config.yaml
n_layer: 11
routed_scale: 6.91
norm_eps: 1e-06
seq_len: 512
dataset: "wikipedia_en"
Below are experts of layer 6 (counted from 0) of a mixture-of-experts language model. Rows are named router (the router's row for the expert), gate (a neuron's input weights, with its number), up (a neuron's input weights, with its number) and show model dimensions 0-191. Each number is 128 + 32 x the weight over its row's rms, rounded and kept within 0 to 255. Numbers have three digits each.
Before each expert's rows: a language model's description of what the expert responds to. This comes from a sample of Wikipedia text that the model never trained on.

# expert 5
It responds to: Infobox field names
router:103109146085124134131152099127148127178121129138137124101123124116109171082126097185113145127100098106114104139134068100188175116113183120188146220118196105051062155118075065136136144156123122128107144165111155133152138162131154109061169068105121095185166165100079085148128142066107114092129087143159094094158145115091170186133131163100106215106132126121148091151118105177150091095168146120167079175182135163149118150163131066081121104126127104119114150137180111083089137144123116120171136072145099118130148069120127176118040158131148148125132092127109148137127101104071129120
gate4:119128139104144151101118037111147103152203117098089106102090139187126187138235088135127146153111136193076156116115088156157122153157139113147095153123113110114109126144172089119166144119078139113068114139156115106192068117131129131110148175214127152131126143105112157114147091126116158068192162132137079161160122088122153121113106114131152153161086138152171105079138079167148149164092165197137154164174134155136197140110022120123187105087128111144132110134093115131086163170126108125112135154186120100112122128132162104139101106120179145096106101162175067131127126128139098168
up4:155151137161114091153128194111082164102112127151159146139142078135156125099067153133108142083146146056154123151079162122083176109156111081088118134088130097114119122129069123123110082086167129110178096137105149164060124141156076102121107081060144082129160149152188113123117112142137115146061109081165174113052092145194104131137112142136040056096161193122184115198106151106154121152110116120144146151089107125133061131159168124127111123109090166092105090192159161125157130095098131105107177123140113097123169119121087147110082138157054122169136145155177150125117153146145112129
gate5:149118119138097124155063156139136148086085076137101075119092157103118120128088124124124115100069083163084088092136093136134128104103156173167088132192120102130085112089132134110093076133115099154101155127140110158104092103114134120132159157168159071152128134113169133172116137016114122172145162144140110090152188129134115179080131128150143128105168086159150054086119139153126126135197099154120109115134121107150119157133127070079092106131127115091110135124139047111087120146186059134105110112165109190151142114128107114075070128178107129082120190055150106128125023137142138174
up5:142146150130065083130131140081150104090150127090157151197131121083117157110150116138057096168148157113149138126137143128131112135131071148167148143118165068146179122076061178085132076095070122158087125190124140095153128121177082172106102120156125107184084118074134115164116086125127087159136137144138133142122130125077084069126154107125095131127145115150079176123193099123182122171183174122165098157123154095127170003121122096122145103162126126167106191131178155100089155167163106100129115166104086176156142142118122122093121147137114097094155129035137141122096157137133086120

# expert 11
It responds to: Mid-word consonant pieces
router:106126116108168095146166084207127105180132140078080127152166109134103166149137154140174155156088104162118124135108175071062100112108103114089098105111136186179131124143137124181127181118152111127144169075150114128187129110107122064119159104147114122134108048182095079123055113150181123117147179097123183105133120114120087069156097093073102092136105128121081095115095141126152099095122145144051185181097142140196112195174141150119105119091148162104150102120106128081116184106133104154148080126162157151148135092127139124179121121110144133140102069128095126195130098183164101156
gate1:117132141122146154134145097123113056158147157143149124096092089127095146123108117149181132136120154152153115080117142114134169117143068091124158104149181113160189146159083160031117174142127094165226136118132129079186126110119110077102110123148197136136164191127138098115117084135147155151180071137146191135141152150086108129146126186152113109108138169145183098072123117116131121157122134132056107127127104074120138093181113185181085166127172142104048095089123120156127150131113158118111180055154093109162151092134080127148126097056150172112120083132079120136121095137180101116
up1:119209095123137156139132079179112126133143137117140100100135143177119106140121155171147150112164163132166139131112150074130129155063075092194156078117113160180121120086103193098119094117145132112134109142139172146226140110176129083140108109111094060098160132133127093104087146129114077130209120079181165168106093141117125197145116090072101149128141117176166127128120163084119081132128199175047098035144146147180071125085081159140099109123110114104125103117097162118103177108110116165117129116159090126157125121097142132149158097090134122110110128170165107071143152118112088147
gate2:109148142134107122107109134108135152095124140112107169105118088163090105134083124162123143151117176088151140137137135145118141127177160109109069164120128168111140055130114121105087177125148066128133174149111112101120127108144093046211101160125071185113115128062139072129038099130100118111160143125109142049170158088142086106170142149109094125147116178094109092147111124098126154127115153125058138119068149159130176212168108085179063047139110136121150078120100154144168169141152113102091100187206165108117135107160119086144110100131134095162150124145108066136121137157127127173
up2:191168082075169114097116148176177149157076172147056191128155040102116102130146129116112124167131099114163125125102089090083182114154099122117131107152168142185127053164139152123165112139101187100147121127122134119103155159094133159107079157145142093132161121167137178142109187085135161143110136114128157159170156125083123074105151140156137058108164106133102149096087108136114157181124184107200077163153121092135153142104192178160158129143123089095155101187093112122106112149130110115169154117113195125130169119118191131129146059148158121172101135166169149069110110163140133145

# expert 35
It responds to: Line breaks
router:102118106153101080135138151080124142135110126105167124078107109156059111098108132167157100163128122122138115087163157119166133141122126075133158173101137223177109155100083166152130107162074153067093128136116156151136126149123095140128113170106097105102126086085121111184051162150137075114139138177103108052149137137123155144134135100125157109100152121089151147099170121035177155097157114133144109156169097138138201069102090148139168144155065104119205143170174162181123162153087176104095135150170098155137119122138136146077191178115111103183113112111102161113100085079141113173
gate1:120098135156108142173110093137152093073147091133105154132151091122125107200100188144097169138102156145137097192141110124057110096079171139153157135176173112161111154160118125104153134153084123095045146173140117100150092116114104107094109122113136150153110114154135151060111156097184139142198107139125152143110105147092139122157126131117172118140146110146133122049106093112130131117170103140172114115168083159084079155111083091186141157223227128081153139127100104134088144135138092065162090155126087149112177124137078144091193085130142119076160117114087134118187162130124099075
up1:178111134157097059137092148129118079100185103112100122095168079124100102156140166161134150144129169154114146156072137139073166144121123141112137113214152137154120144125119098145108116131088105075058117171177075087141061145101045143097110132123145129156142124150146137089141114118179149129123139173136113122055122170108159119095121131087151079132076082132153142068121126099154151179142103103169093139131075144149109179132081073140129171182166111091178120145085127132141178108156133110179133155100125150118206110136076175101177127131151077117183113076073151108176155133130087084
gate2:120158134137118158126111098174106175159159136065122176173122091074170076118108107163163160060172111130125143102100172144117133100135141115130073155124194122072156100117136119051131105150112184182126166145157134034104099119161172132150104116159122158039087172115148092165154153095140133128168137069200110124122142142119156132138087107087098117080152125119106071113117172123132136123145207130124122055136093127142122122209122126141122114133129112088213121124110128113202122156103139135136149118132104184162091128122128099113096156120083178136073125111089151107104108191136086115
up2:095140121112136138132164146115120093114122112171137076117164136203099207202129126142137150171114156132133125123131186119112104165125099124134125086133058188142076167172136145173088164145141056091090110097104117204137133143143082150110150145099161118216139083129117128082113112157115113126105152194043178108175137189098134078123149133165135195158158149132109134137124067156127165114093075128174122194097170121133139116059120126134145141118130105157092113128095104131068159084128153073143102087135155101101126162097137132140155171089131132089174145126177125090092123076147142161

# expert 59
It responds to: Foreign name endings
router:165075079176132130129072181174056135103126147133110110105138137151111129117085143128080155168127122105103139162118125182123102116082150165094139112141108145136142109179139146132115142164123147174136121103224097142125142167146114099097121093086086159143093147152104109137079080192105131106100129165128115142160155082166132062157106099142144149109164167110097143175148121094111168113121100119119134146151055152088168172158137166087096081144095103151141123177139104217178062169128127124150217120147104127128173116103111130120187114082137072097093100164053060090095130110143116086
gate1:187123144090105082112136083091094127170134155018091109127120108114116118152181122131111098142103135102132184194205115134086140130088137150103207135120108093132090083108187154103093111122136108152101113130126122141151115097125135141123155058170130096173084077147125110138189082165169137203118076155096135137139111142161139146120129119127179155138085135088107130122068139148085166130129119133036171115124117056091129104142143113093162130153062096110103080191127125145094154113163098091117111191133146110063146116109212129098112149130188117111140098141159091135145140112136146141
up1:136080099141121167120158151146109132091147110161104107131128082113124144120118092119193140218145100182139102136111101082100179154133164129186097116082183146144145090140137061116131148155063146167133095161093119137100102086152138084087140129142149147083126176075141097112155142078133154144095140064138099132171101056037109124164168101120148148128042143147149117097156130067102091088122164150125118132092092086176149134134122158105125165108172136158098156095086142114108139120135115150139147112191145175106107128142127122094139131148078164194134160045127093061092117135179084080
gate2:134096064146148154105095174127076137138161120126189140177115122092158124127169147081189110118099163114151112152143145095200069116106100114159162106108128128145120051138095155147162136136100127110134149113172092177153145141132098149062163113106150163141154146111122103123061101097081123129121147123141095165167077098065059096187144154184138166110119144131152098127125065098123131141175170193101123138103071140150133072152124091129145087099129102104125133117138121171162090141112078170187154116183055040117117141180112128177164130160070072090094103137147115127175105142119140125
up2:074096148120097081132103092107123134100186134075140131109173116158143173126126110136152136106094106152153044130133147170108093105104148046144159128105169157123105028099113114145130107121131116223094126128128144078111124176124070141110101093151216161132088125113167128096162176075141117085125151090114132191092067161137126104127120121130114090133119117189131148136134115134084149099171067132120166155074116183129086094134145141180149124151110077141177127160150128124144160109087143169196175107125133054143160104122136121128118182145102145074153151142130196089126069145124144105

# expert 25
It responds to: Table and line structure
router:152124141125142112111123062076122161139083154120158119146116109145125045084098111140154083136116116166095124072149074181117142163073131093113183177072175145091093078133082143114169094164104186125105116108109135132074157188070089135150061179155139130076133088112103127152111145132103099132128099145163142099105130124128119079205097099103073176092121104103156178133131161074141122147117113107132093104102057099125165088085129179136175086132095107110158124163098184133137113103113128155127187109128082109090125076136130116057113112092114118164155150070094111098187117142085143168
gate0:150142128142095133115107121178139081150095103103161132149109077078100095158164166159150149137139072152116111100134136177047170101131123162096150156089158139058126109195132135123134096154103078121139151186076131108128064134106149154128169124111128126083150186111137104195145144081134124135158130141196147107158092134098097159076146106149143187090101076103115174119089094145180146193104105108111153149156104139141077105126093105144117098069115159112117181189185117095097113120134054112089092149139097086185155113112133106048094161158136105146088098108157110196109110136161082128
up0:124159124147079097078064113130168112145106127169149167130148090088121115166157172147113182128134091096151127119134165150081151081134113194076118128117175134094127110159112126066160119128104107130143146159100132132118129161103153164154144145138071129113125166189159077216109127036143139130121139147195122071125117122095115121135146094120093192112119079101097105109095096111148154197137121105132171146125129155105079117126076136172089097083094141110127158173139076121130127149126081144110112152116150145194191104175185107065077118172134122139058103112181077180148100105183166128
gate1:146149125178116135127120129110094115120073125129136129156147100124171177093154170153093134145154130086094095078104190144165128145082157165043090131101124099117076129142093098128168124180130134160171124116084178082108160089114124097140116114145141079133142136144098095171138050077109196189135068148131104104162168128181133138102124145104133089073117084174086088137149100120159118168110119125203111107142116144153099158114110137130129125093157137146174169095133179151120196084187150157097141135111175189168082162075169149205108097133131129139165164115133151094149132124107219099
up1:187152142160103144150102125109073144084108098179152137153167083110167157073152149141134128136173165098120123084096102168151140141097152185087120133098103117117100152131107137131139131161093124153161124159092166092160136125114146129123107153155160082090133132160066088169110058054138146179138046164143074132110171144162141097149136163067131119066128060200077114127097076139155125137087134138170108102163119145182103130105073146156132107122121089114127210084146190106150156127213156137087100137081170174163118144106167145171114113099150185144133131138133126104127161111129184087

# expert 6
It responds to: Mid-word name fragments
router:126155113123101160170105084119114144156157137082107086132144128178139158118077161109152104097090148092101112129055112152107081169128130175155102145054144110143139138174176153117086111108131126122150167130170168097099161177183097167130117150116110158109125147154079128125125179180057087169150129145195156151123101153126083049074099117145171092112143119102104165179153162154108176175124197108121152112170117138077162084152114156136109102085164095112080161144081127068106139073196106109076095164136118094072131105134143159127131121186137159148130094096100133180163171156167097110
gate0:151131111092106141136116144146139111089150153103169104128127122116156134123124076164146120124158122154115134104155117192154110118126213113109097093156185146100153090094194086126071134161160131106140101065186114182087128120158104101120165112185138151131133201187116142101079118187118089129144144149150147157163153162110107144101171145113171121140106216155137172194137177066078148118084132100109139108194101110109156149096175142186172105098134099137120141135093135085077143138144157106132165109143198064098167105160146144169168119110149174150132114087124154141081113114151117230
up0:092092109160162110141141097166193134103112129160133105144124139125119161139170115107080098124110063184147152082149145102146091159128096090163132166081127107130113109147099066108116119131096111155117124134102148134127080098147087157173145102137103106132108089156104145145168152055137194105183113100070087113142119144149167113150110108096163128088078129210141142156061038130152088192068135125214115081166174102125132107149140126127101195172114106189132105135123137096153111175136110119131102101144079120113106147104114158138143082158127131098152136165117057202124071052125154110
gate1:160137123107113099114152136109100162120077166142117119120145143070164043148189135164113072103123115141178148112076130103127112162102122137055106127080120184152088116035123148122105093147152199137151156120141171082065103114129150145104143042124117126151065099169134108146208176168138093141075089140145151144178099147122140113114138233129073121114119103110102130200161106183154142119153123137171163135099105064143182182129126177152144119109110124126152153114124177073085107112104096145111096142116118122143159106149138170166170131172121152141177107135138142127120123178118110119
up1:246076104092092075113148122126084150131124125129117107160147125058139099089156159148115079054166152113125128134152136098141115110124160108115128132126156126115140153114110199114100123155120160105123146072158223121091102086101170207090135083179130089127157128165159103092156146162195122127140097106143163169191103138146140068148169119129131133108102087101083146214117096140153151119122159150125146080106114088096124136106135125142122164170111128132090173105122161104083138103113045141140162159162123154109130106193204130127153127084137143171146134091098117119099131173136062126

# expert 23
It responds to: Abstract nouns after articles
router:143144141136119116114117166120146102137127161086120095136160165084126116103122165109116132121145155072181114168146109156096168107133167144113153166122174155149177196138091136158116128162104111095131129200144166112073110078162069116138143118139096063177112140179075127144152092110174097111128140140138092110086088122124131154113123095157154078114173086085170142135132144050061068104179106206128126117089152075137123186165092089096148122141138178157134170142174104064124125119156170158124075089141125132120118105173138100105131107118079142167200184082162125160045161097146177128
gate1:166154091102178099101086169163199139107107171048167094106117123082161121091137084203104132142117153153082178133122117121150171156170148091176107181146134135101143113107158116087098155108117113165142181115103130123148135097132157110114194082145168144120086128167091089156133102172137161137142086105112160148066130087129149115140111085119163167169112123111097189157136097157127116135113039124133085154124169118122092153098099141111172111088170134140134118146058170084103161111151139127073147139146103118046097123151154108057153074106155105210103115084072147148120127105159144090
up1:101138089109161100121078157126190143110109146069133106123140119154132150097143107173074112130130169111098125145100114147126140125080120061086131183125118137127114146115091133082078146111139173162174144130119109088146132068180148139116163107139191149132104126175119118147135100152141202184167132116081145147088086100150169125161087056082153144146108143149152155105231142136142113185146072131111105118120178085102113138127111118145175120091089138121097125141109197089133170118153078117089113130101087117077094098144187140087095068118181109149095123021086152145119161105129167072
gate2:122121160200138126144086143127142094097128146105114068090094112109172076152175110088094102209131209115133178157076149135128157121123162099106138124150147158115108120115183100164088132092126124145094150120092112159166074116133118121183096119169156094088105145101099127157141152017116150167030109148159111139116093128153153133099175167133154104145130172146139151101132104090141123070160164157133137083164157162140151137131167123081180164099137145168121179120098140144090130163116157112194147145125200078120057117129136136130117176122130173152157142104167092146102131049111176145
up2:105140121031097149100112124088149148110103106115174144099132148124110141142130152152174190112134101150187098111178115167095156133233118153136117115077143134146155116154095132039145113118108091135142150151129197160093121147102118114135169126102097129206159134172135116115164139224097126117171121114165144121133122103057129216152112083116139164129115099136133097161109115157121175141075134105138150187116073095073084144127092096160127076148080125127150072137177137145146127131121096154084157130148144126140161117080143100174082055179105085111107121123124182134112102175115098139

# expert 2
It responds to: Institution and role nouns
router:147087085152082169178064112096096073137104124152146132158090111080124158134121114135131124111135135083112139189096187127129149082176135133112121117119051081103120115119161127117117104179100182106148118150190110143088095125146111136172203179121128082148178108139159134145174141121069123143137143109143095120080120060162167127146087130109093095121135043067142138129080129099108065153131140162120128108101121093166085122171138129117178176083087156192130153164142100140136125157131137121162111145157077135148131112172107115217155153146125132142243126122158155127128167119173142069
gate1:094120136116148133126122187093122162139205200134167156151100087136164176135126091154117154144066188173178121110142093111123091144141097085173130129182092097161131156073178120139077138111168159134140141121091171119114076104102090097254143078134120101135065082115161109146161117144153133168197119167158149151159100134137172083112151128112113118134108096137074099126097107152122142160110140180159177110184119096146084116135096100104135109072107130166136146119152068133140115134105127180172136157076205073179123120142140157125129156204100101135098147124080143133112127132111126118
up1:104121158169124103103151120172143077188074088145106064145169150129115098123118139138191119180153067142175137161129168141109156082080148056135147170121113158147140093173080164113102137144111116104135112092106107136113157099175121090091119121106145160127199151135104158091111112109129147092134063148085089139140154087112149195124103103061122136079151142121144125088100065129125122128150132067150068104143137101130163088195112131136107172096130132127107113199119196061050085081135110120138125116151113155089167150111084116071137102190149143126102104148129097073153148066155107093
gate2:139090135141111116099043130199171087114106132132144120119227159159100151145139118146128156106131124130124113143109117123204146135166170157144105100137118090138130125112100127073088129181058181112174164067166113132118125208105143067134140150133131110180119149168148141152069191105180147152118163098174127130166113149083125108107194094099137137073087111145126112096121172096116079119141146151158129160080120166108123199172101109110121153103077163134156121120110136092116044100135187113123083099223130077118101128078140130147127138160131078122088133159146157099119151146126145094
up2:068141149129091123102132104089113139128081161108036156121119109146141079132107133134072173088088093136117080089114127055155085052099127062064085126130148087157076135140087121163116112143125088182079126112140142094150116104102140134132131157127154083099192130148141153117169089104109068124143136137157103121139142150110104122134131142147101168121122118166143090124161133175082102117115192157080146057085102127200132153159119121194148117101098145161089117113148141122152121123162104122121085087173187139137030092139093129064140184120144124130150081094139076106079183130107104158

# expert 34
It responds to: Proper name pieces
router:146125147123111139133137141099118107131106109109063047148148151174160119064178126120143164153102098131094129157095146198069091115089129122063177068120150131174105115132146124120102144109105153175119069052185129140166126116149121180139154134126170107142098158183110087129081066185144131098137103137117210167128048165184083138045159130161139125162160101124079092104109128172119130122073125109141152141142162074173120133114105162118146092062131150101126173119165165102147149150159135097147166148100127125162105178133125154137130135130133089139147098128179171208101094140110096093
gate0:147099100076117088118152138100077066182147119075123147052129129195133090082129154116150154165178132126098078175128099135142122103160088140122140095128150148133148103135127115158131199057125080127178136115123147141149104179144187201135152101122149113133045191158135154097129125165176169125087191156157173110113136177158179163117143086128100075104124167180150114120149164214124125105144121158164170170090106072147088087141185104173155131110124180105125173108133130138101126156167120126171116158090118111070141094132130127109144187117160121104153119139101131134178081112119152096
up0:166107084059137155147146102126119104095125140131147156129153172081096173152137141104091141079108038092051100073147102133180116135115200090146187148118103106109151144159140064084131105157121140138140108180068142157073165140147133152091140138086158165185126106106162138129124168083092132143143148105171117113124124095108101114122173174126114144137098078144081103084136130166168084131113163114120124110170143107113163145145128080209125155078131110141107127168119106142104105104133104091089089190090114084129051167166119094131165122054106113097147179159131122137038114100083122137
gate1:067081147129169145091095174141123114158191144106132151124110113174182115167084180155120130119095102154152171145110097108159118084139081097193133133125107101224106115157130125134079103151000142097120113122113107114120135128103085124157111189136123115087144176138163186118152096137100197202180144075095111167085160153128167070176149116140123167163114105119079182096116125150193161112103117132095109081128173099100105155132151166181131121157154161138140102141071150158161151148112148147128184100166123093123067153125164124152114132152152119118115124094111103159137118127152114090
up1:123151181133161125138115079179114118201141123129141179108138133136177139135125167118181141127110127134142164105117141179177136044139090118180111117119108105123164147155084192106052067126090113123146176129101118102161127089100118119093095186181184100108119132139120198130196103166144177137144124149083133158055165166111170091121158174150076170163111155160108185106138139143128138124092104126111047156167118051132077170125127133170130099134160155148058142115106147142127167129108136139110132119095062105102124154112143082153123112167130090089118138123130110143093141157210165081

# expert 39
It responds to: Line breaks
router:116118101132112083163134093135115140124101196117111161128090149156112114090121114124152114121090101152157111074208129141208139178178106129163119170036125165180121150136122102149123120138120157110113102170082175133177148093094110148135083140126105072091108112127104091134103098131086106129147113107086155134163165130100099125165188112132131143137134139119143158143091136056075182099224122087176123156151084154084177082079101161150155147157069130037197170143151165095115109163109136067122148097153165139140132091176150132098120126120117062129126112118072174102145107139105112104
gate1:128155150148147090135164129164109062160187148123115147154143095117163171096144142142141126118089196103109164190139153159130096173175126125141091137106103131129163147104181162053122136124140162162128073147141120097117137092120160158128087110150137079148143198124095078165095193083208178082113184139167169138134103156141142072135110154110062120173104128120137126123145087082140138148123116089163123116138180092130101100078150163138126110051081166096152115185113179059146114140154162105129069142152174219151112127129126137108077154167106135087087162110122147130163132073103134115
up1:119144164201138168158096085096115134147127117143134057083119116141139128120080101146101197139113119136123168109121131108171162145051212105114196160165035039085124172098139057195094113187113088138139104113084110130116121131143131123133158083131127111081101109125144104161177101120110098165147094100107123105146111094141120141114153141156139154128148109184114151178134140134120116166118115097111139075142120169114177044057106111073170108166129108126131139081137115162097131122114100092132120154146172106167162150160160203135113066154157075150140090099137122149100103174138149144
gate2:148127136090112130154126155110104144112095126121092162122137124168163142122137185130122143180124117162154137132165099114120199145126116122134087168054096126141184150151123121130125133097161057172123155159143138091215123137132146128110139135120112090163080134142136141108183100119051137190134145123119165139150173133105140173224150155124134131140147180124134171156124114135078152120124060183110117140139078212133156191134114019149159068118139149054202063094148191132155117121169158191149126143156125099122138128133115161131160143129152107130121130137049147163086117119114082124
up2:135172124116140084144103146094107144149086145121113108098157122080083057109179152134128115116212110143123118138144186103155123153169116154108139160109158076072157069161190119136148133134105073152174046127138118118060098118084128115162174069130132172117128146088160106101160109155141085116182086085166157160141131171118143122174147156117104179169135189112178146097041132134157181115146103138113064085197160138129099126095180107119173078140063103148176106119134126169163180125114125077150121112128104146119136086117141127124101089145140119096091169134106116112120156110157156059

# expert 31
It responds to: Personal name endings
router:149134134135128098115096191135045091143099096136087098180091142171117108123181161132137118163144166095114149161080163176133117128150120158129129142101140120153193037133102148144140176110076132161091091136101060135089150108112106186145065130129126175148147189147178093170115098120120163110146128094120130121102108141124076060076138075089146108185168159141101061151096100117162109118114170103167128090146167127115122178098159121153106152066092164134090192076095092168154104145147102158117187126090112168126153188135127148175154137083126090090112128134102147171089103143148115091
gate0:154151174136121131124164128155086131096116173159108082184128106198136139154125091140148140075123124119154177133090108150083235082146093133138073118104155163134097057134077164105104156142106128119058119110060153050073152089115150096117074153100172154098146141159101122193132085103142073181142143130103112157179120120136138128118112107104087158166111131135173053128145091130180172113142133167144104172134096137135199159134122142133102124140123079083100144134067102111179141071128132127173157162108116136155105109134110188142174125147109133077165169114149128095086150126139130065
up0:143165218111088120179127083143097083150154120136128091149131090173108156178185086187160118084162106174126098130124128085173150065191111088142126168137153152162103068100186139064108161171137149139089076196100149104099088081077117157106142152179144129099126142134115094136121104103144085139164151108104123145176128125099110171168120086063119214136159090137127087156129093154132115133105130114104096143124114086113161114127122136124106098089105088135100121124092126143128162099096122170096166180139141183083083211123144143099153153157070159108178172129144149132144149113158126076
gate1:074154197048098101125147155133107101115108069160119068104164169172111174176110158147157126198169120198107132109140142152084164122137108109142022151174129178168132149125070128161152126146095131085102133166151151102070079136105101086091176114106143148147144153135080142111123155160175121146166118146158150113167112132125131146138184096128089133110157113127076110107103101157148119125054131139098100100100060117078092086174121142165066105115137142162130122097108170196097141155133068164082145133148144132146157106157128160131119153049151103103108101098150137150133134165146125067
up1:095109156160071108145150163151149150157111118190143150120143115156176144167145118006113148137142135201063095116126137143083109142165123093112112166139129151139126129132146115185081142144162101117081100151116143166109165110167162137079093095173124186183143092125129124089154148128153123171151172123119138054136084139145127171121117171153092076142140098138176128137125121122181076097162115100202167054164115145138099099156099131169092119156175102122138131083091085152105077131162138075163113096110120173104135113135064125105149112052145137087192103077137143138147086135172139091

# expert 12
It responds to: Place-name openers
router:186149161113112086149082169148180140145056193137161059176119127151176150135181158098078107119086097114099142159100104134098140114079074132095142148101178125169139164134095136144092169106140091180150098110096148123145072152129114149033176123070099105100139134145106149105144114151131178156153100183097155095147095092108082154096144103156139122136181085167126150097054146138161096105070123088078096169108152120166160085146152152153117181162112124164112125126128145164109168160163104080114156160124130142156085217114108123141128131146168122115124123099134142199118118129078093077
gate0:173082159146100157109115129072131080129167162080114084154054125112124146118157095078136134064096181101158118144140137158084091181141137124179169126070157108124123124144177178114144158179125137102130189093165133099150118117145166132099129046111120158112126136080078174163135043075153133110108152144108093142145123133195138146181094142115128109202115129114099157088073104132160086120199086100113139216187112124145105127154122164099115171107104076119147126122114137144072073132151124099137125158106132134134104124122123154173153079119080107094187129096160182152137083165118130137
up0:205110171129074106170097153151130122147110149132129136131110162123094171103163100132126134091098111113164118118159136099093139128136136150114163120108099158123119099143173244086143103136085088118160137034158132144115137109092137100140161078105154151160146167116118188180091079168124143098101217140043126147103102119136137164180084094140119080128108145155148130124146110078085090166156087103098103140159083138125124161142137123082124158123147129115140130148112129159121083068130168123188081139061125141146133176091155175154163196129067117116182143055126155130129049141141130126
gate1:102129135125109080193116120174155104090132131136110140149086125151132112117135138087115075131106192107122150194093170043110126116120099165162123170137128134160184133137139123148066117136151151159180150059099156151144133154094154089128131103117161139121118117199125173078102143064142057089141150080125095112173083101158190145107125137136108123164150055125131123102102086193130175171169088118134146084095125133108122166131140184126105118118124108106144129062134142175131162160119101103119139117152151079150045132076155038154141133117126155150150116125166108199099128122039154146
up1:166147155138111104135134146124160041139102213121147110134077089108100094124118119124107114119105139078155135216105159065080138126111113157125150140132106110171117171124102163095076069146114176132211087095095132128168054163103158118192183089129103085114138183148140152078116139100129127132095114077107042112129072093120143140103133127155090111097163120167166150150111110157147130140156159135104152120105129154146138143100109139171064151144086078179090096154121142140099104112079130114091105132154160069144095132117214148161130159139173164151126148119188064125096107131094093133

# expert 17
It responds to: Sports match reporting
router:184077136167161172187110080122088145085132143132128145121101147089128172118141128157086112141162103156109087153145107142163128103170090183129156078180090082094150126143125144104120093156120113115132131096068129152085147130170126108115079155102149081181138141170085131091075140126194128111094093126104156121081124126129190130146116086144079153134175063073135166176122180138195134165132153159084108066055187080108139122141126160156125101095146106168107086146145211108170133112170118136105122187117106120118092108154121112089129145144089136117114166147150087128113178204079183150
gate1:154154181129117071127144141104129144113140126093115135112167127125118125095121128057091157100102136165155163158132099146109149123126152172175088124190115108164152132139149093097088000104093130130178146165142128139142133139180129152148117112142097075152111176141137099113129137101166186112152148126142075079127132080147160169190139102109073096140149106118152131120142194138148166144174193152103067102107153109147123113059105142135153135060098083188072087106121117139112133143129061138135161162147126093073077093101134121064151185175157164135111109152109111154135120198125205155
up1:124143046146173154159146121160154129080182107178171101132098113144085144107075097102145172168086121150088146122068148091085047156074171105081117095083098075126129114120105160142152114144150126101057163141176097112138077138101120120135109135148110126097170139186169149112129172125075085112154064144088105180129084122099099111098162131139091119166102091168115104132140158064110163122152136149164088110190086114135123143167126131132193184098177128126101148098128095159135135091149152086125135140101136066166154131146174122149123030101124097112086149165149134082105124103133133182
gate2:098095144105082179180051106119114113099104156151152094170090071080089098159127155077149139092172198200155155109131140112173141158083096158138054142131106153113154147185130092114135100123107207124118151115140106095062141162139128123118181153156108075114165105170157226111122134140125119133135117096069116123125117184130116087130131100154088166093142140143145164122119136166120150080130087136123123044164150107099143152106189107124125128154118094129192110179160152136120095110176158071139119120161135101168143095132098167086118115135140133073159147077095115190195117132139136136
up2:105116158063136084198116123106099191087155172131156131152148152175122126126159129044154122135128117099119118142121153119103133136142143159174138144106105101071126165158125124178137161095100157161091119109108151105124158167177108103133180201088147142074163131103122138047129165134143077160054108181108105136089111083113106151127081119122075143087215158121170109099162121092152082100068142103138144100120110096157151095103141088130146119071070108138156169111161115052120159131102170121122180093185127145157146194090156122144152128115059151100137120119082100167184113118108147134

# expert 51
It responds to: Opening quotes and brackets
router:123066155161126138073117139165135115084115102133102134146134060117083191167154085126076077165114053079114114141160137147175103149093182052163148135132104078113067137151132075132139118175132100137106149132114109111042149098137133101140115102123115091136073179092110151113197084121114092104109167162103149131110122104099122126166169076109099099091122136157129183165106088106072196051149076133146100153115056114151098112111139152131165141153127166146154139171182092100093147120108179099085124124113107140099122096174118104119180139096124115145094195125123165057116137135122143122
gate2:113059075125108162154162135133127062124130115143124124080125050110116123160102099104140114106121098155089103118174135028130042130185152133137126138134029052099157091138088142132141148120148118098096128163145086113118056084136157065159081181135129122143115141110122122095159144119131089130136095126174160164123120155176090114116113113115121137056146117135104158163163116151099118087146148173115119132066129131119100095106102093110185126156145127128143149131074143153123125074084152089173171156181157193103165138095123178110114131181082078049092128123173116148138131142118170144
up2:156131141089103145172083141147168109088163069052097164140160119149118165135153161108134146107187128150228143126122095196116124121164152113143083115132118135125121113130165180141101103150193101174128181132143154116161149138109132161110120140118131077121127102189126173199126085157130115136136134134154168090126081159077162115100131103083079157171159163158091143163120109120155205127113084118122197111148121127150172165114156190131052100079112095137124011141187127141091111180161104078138139140134144123132142088150106137140140166098173129091126068148079110101153127152124116128
gate3:179118132134163113078129155086075133086220116136222149142102110092148162153097184157141140097169114183158078150132154131147152111102111073118103110158091147120163169073180096147146127122119140155125124088077160157163056154154131151112134185143089148128166131092180123129180107165116111128146111118174140115183125084144117134144082164130146219178116183132155124144146107134188084125084128100089162113147098148131120160096184123076179223151101090101094107127081125118119115100154175162104135141090185143138135169118133132124143132082170086118123099109161083137125101122126163112
up3:119110091058046080154171145114128119132137135154098131162143122177123107162116099084154075115084123115085145154100090119158122156133126184090122085108179147136099155115150098140187080192149065072120147159106130117106124095151123091162126101120125058137105123203097112060081175133139152152127119130185126084129087128079151129078116139155130060084071079133131103131144149121086121121108161184160107153119147129149104133124114101113119101064109150109129128106110123133109141127133132144115089064194110002083096166108152127119160084157134164130173109153139115170071134113135078138